python train.py --n_layer=9 --d_model=192 --n_experts=48 --experts_per_token=2 --d_expert=96 --d_shared_expert=0 --activation="swiglu" --moe_layers=[0, 1, 2, 3, 4, 5, 6, 7, 8] --router_score="sigmoid" --normalize_top_k=true --routed_scale=1.0 --balance_loss=0.00392 --balance_bias=false --router_noise=0.1 --init_std_router=0.00732 --lr_router=0.000742 --n_head=6 --n_kv_head=2 --head_dim=32 --vocab_size=8192 --norm="layernorm" --norm_place="pre" --norm_eps=1e-05 --positions="learned+rope" --rope_base=10000.0 --rope_fraction=1.0 --qk_norm=true --attn_scale=0.177 --tie_embeddings=false --parallel_block=false --init="uniform" --init_std_qkv=0.041 --init_std_o=0.0 --init_std_up=0.041 --init_std_down=0.0 --optimizer="soap_variant" --lr=0.00479 --lr_mult_o=0.797 --beta1=0.95 --beta2=0.95 --lr_head=0.00627 --grad_clip=1.0 --warmup_steps=60 --schedule="wsd" --decay_fraction=1.0 --decay_shape="cos" --final_lr_fraction=0.05 --batch_tokens=32768 --seq_len=1024 --doc_mask=true --train_tokens=288200000 --steps=8796 --dataset="wikipedia_en"
Below are experts of layer 4 (counted from 0) of a mixture-of-experts language model. Rows are named router (the router's row for the expert), gate (a neuron's input weights, with its number), up (a neuron's input weights, with its number) and show model dimensions 0-95. Each number is 500 + 40 x the weight over its row's rms, rounded and kept within 0 to 999. Numbers have three digits each.
After each expert's rows: a language model's description of what the expert responds to; "gets" lists some tokens that make up at least twice as much of what it gets as of all text. This comes from a sample of Wikipedia text that the model never trained on. Tokens count by the router's weight.

# expert 29
router:528548515519480525506495488462481510526465493419534485543534539480495471476405458509525467516536557548528569517480512503422530468439525464507601522468483543503475443525604522464553547423493598517499489529528500451524502500476517551603462490538409528488511479516416517526529513490541498451
gate0:479531470464458620508429505485599487488470482517488478513548549421578562516504496463525514510498538523463468547633455499439511450516483430502578497480477545515559525505531569529489455539504480450529491496508517530528466530450478505571440454575489416471488507516550581528529482505509538475
up0:566456470562468507503507489524432506475489549430555503462509509510553521493591486521495458520520549476476523496488578487617519488476512442484463558487491513534497509521486623501524518530506527465464461505450536515451576555536537490521489424507451551533486468466476485546434452553512454567
Description: Pronouns and clause connectors. Subject pronouns, relative pronouns and function words beginning a clause, usually before a verb, such as it, he, which, who, that and thus.
gets: " he", " that", " it", " to", " He", " which"

# expert 24
router:485517503534564488568458515454463444493460547420481475515523535542517508400517472546482520500493437516527533556512551514353483463533474539454521543467542489500412461480459521457515528497463532552460519535487549539536491506544455479512566532549468459560564537510500521447494459491528506460
gate0:501472507398528511507449523490497574529471551474497522528507507450576612472466476576507496518430488494554500483495462527491525479501505437528512485471579531532464444464389510516512516457519454473519467531499612530576469453472471552474537512532452562489505479520507533516497421498583492489
up0:491553534469463513515478423444452529485471561646476452457519484514489522481513545521485521583486436471534492549471546478518443511447497490509492516502498472580428530524531535514449436456407501557506497457463519525466505491536514495504558481434521576578549518488562506505501454520451450501
Description: Auxiliary and linking verbs. Forms of be and have right after a subject, such as was, is, were, has been, plus passive participles like given, based.
gets: " was", " is", " were", " are", " be", " as"

# expert 16
router:524553581531468500542573500541501477456505539504472476521480523512468437516470492517480429496542570502487502515405458486544440517500575550388499502523487522529438479504522530491458496472437510486474428578556487538505469473527549583516523484528466508550485541514511504485494535490534461476
gate0:512468434435471504516485463543486524420482429493501471540545584506445492540486471476463518423450447491522548517509449573440505541503539559537550480478527488484509488497557572453541406558543467487535467573531575497532506503480528517533437539495546469465507503483569445507490457454479451504
up0:498539526546482513473450460468463504459562454532509432529414509478528453539490505490554466553519542477533508527535431535446474473551464546524462491492554513435508517476532521509446508510449548478418470456521523548503501524524565551575470477538541496521461501455594488469391564490478457556
Description: Taxon and exotic names. Letter pieces inside unusual proper names, especially genus names in species stubs and Turkic or Asian names, such as Daphnella, Rejepmyrat, Mun.
gets: " K", " B", " S", " P", " C", " M"

# expert 0
router:512546555515484493496529556479559477488465569519507480485537507529513489511475502491498459482443518485525498505468512532479548511447531526463548466456486541516498496578493465470485488466490464479528484514464538471540605505549434523535568544465444446543561545541494546537533548394523455429
gate0:555567513551541547554413520497521430572544514521528425473549504546487459446476462455508540473472505472536543497421565464519541476490471479418493430477499492432515537412475585488465508488520540480509510455490521542471504508533538476496530527488472567383508535494487501467475530549539477507
up0:552462514564545584520504498409525487532463482425536528570516461406535440529517538502453500419555534504491556578599487500516531446568507497488470550525419488557463483510508562530509574453441443538512552516469500573530455490498498516507501523484486491427488465458467531534549470516515518521
Description: Capitalized name openings. First capital-letter piece of a proper noun split into pieces, often places and people, such as L in Lafayette, M in Muckamore, Ro in Roermond.
gets: " S", " M", " L", " N", " H", " D"

# expert 21
router:535568517536499527481526551485503481524509552416530508527503506485452517494445508454534420490547460535574502559489529510455473423493539506461543546527488500543478528518501530493467430449475532441500481502499565452521488515453528560521524486589473458510466530466503513507544493480464470464
gate0:570497492490488495523574516490561510475503463563486446407540535525503498513502536525453526502513534528485534624554541557526515476511437435495492431453583513587408599521448584502495472558511471433514512425533536497577527430482477465546489444524483466479519492423488529456525573514579500465
up0:469538475465503533503535356557474497599422540551468524519483505479493495482460519497502467472497533511555556508506492539546511470539448506479442566567524451456531538532480547437482506507486517514550438491472516532442455405495530531536529426526503504545534528491471515468522512469551430485
Description: Sentence-opening words and headers. Capitalized words opening a sentence or a table header cell, such as In, On, At, As, From and During, plus born after an opening parenthesis.
gets: " In", " ", "In", " On", "On", "born"

# expert 8
router:570536531558458558525541524488463467438470529527515465539520504488523508514452489522537431556508548547548503530454460555444477523468558524390509512472434504546517519513412448518496433471443502443466446573489549531508534500521521545526522464482435497506495519450477527546487606474516442521
gate0:495526478547526500473494444431496508522499518552453457537461523541407492534570563458401477569511483569482559537597549396487443492507494521498475518515532531455475513510521474496459456544548458498494522534545503431446467465524482538505525452503490480572471546492419430461503535541508444508
up0:515526529473543588437547563504517498524393498490470556544492375582555519453531485496521577528540556469485487475454493509530508489538518564562475472464489485534500547505553420484591537416485496522534535469495441482514503474532534545507513552476522411437507526517520466524512490481508515464
Description: Foreign name pieces. Word pieces inside foreign or transliterated names and terms, often lowercase starts or accented bytes, such as F in Füszeres, Bar in Barzani, Kaz.
gets: " K", " F", " C", " M", " m", " G"

# expert 15
router:574533469533548500426502530471543475557473508479557481581493479448458461492476498483494478556494494532538573497497469498504468508466541543449532524544580544486463552531540496499463474499431552562503472501517510505523489448454612579512530455542457535497546462480577501549551516452513511507
gate0:506547461437582467446515565540533523454454578504477488440510475503499485523513533478555504475488518457511564531464539544521510487461569488532407458560475551557424515562457510527470475493461572497461499567500451521521480460472510475499541487520476407474519466492518475525491481394509498516
up0:547491506502539501554518501521434497499539470535409448453511485419450533559520594463474542431516563528525499542551492523559494462541547526565452486500546443486524481534485510478464522576467523531493430524493481483498491499530479495549526520540423480596486498499513537444466492526459488471
Description: Mixed short fragments. Short fragments such as t, an, re, and the or sentence periods, e.g. Ul-t-ratop, al-t-ogether, "was re-elected"; weakly unified.
gets: "an", "t", " the", " on", " T", " re"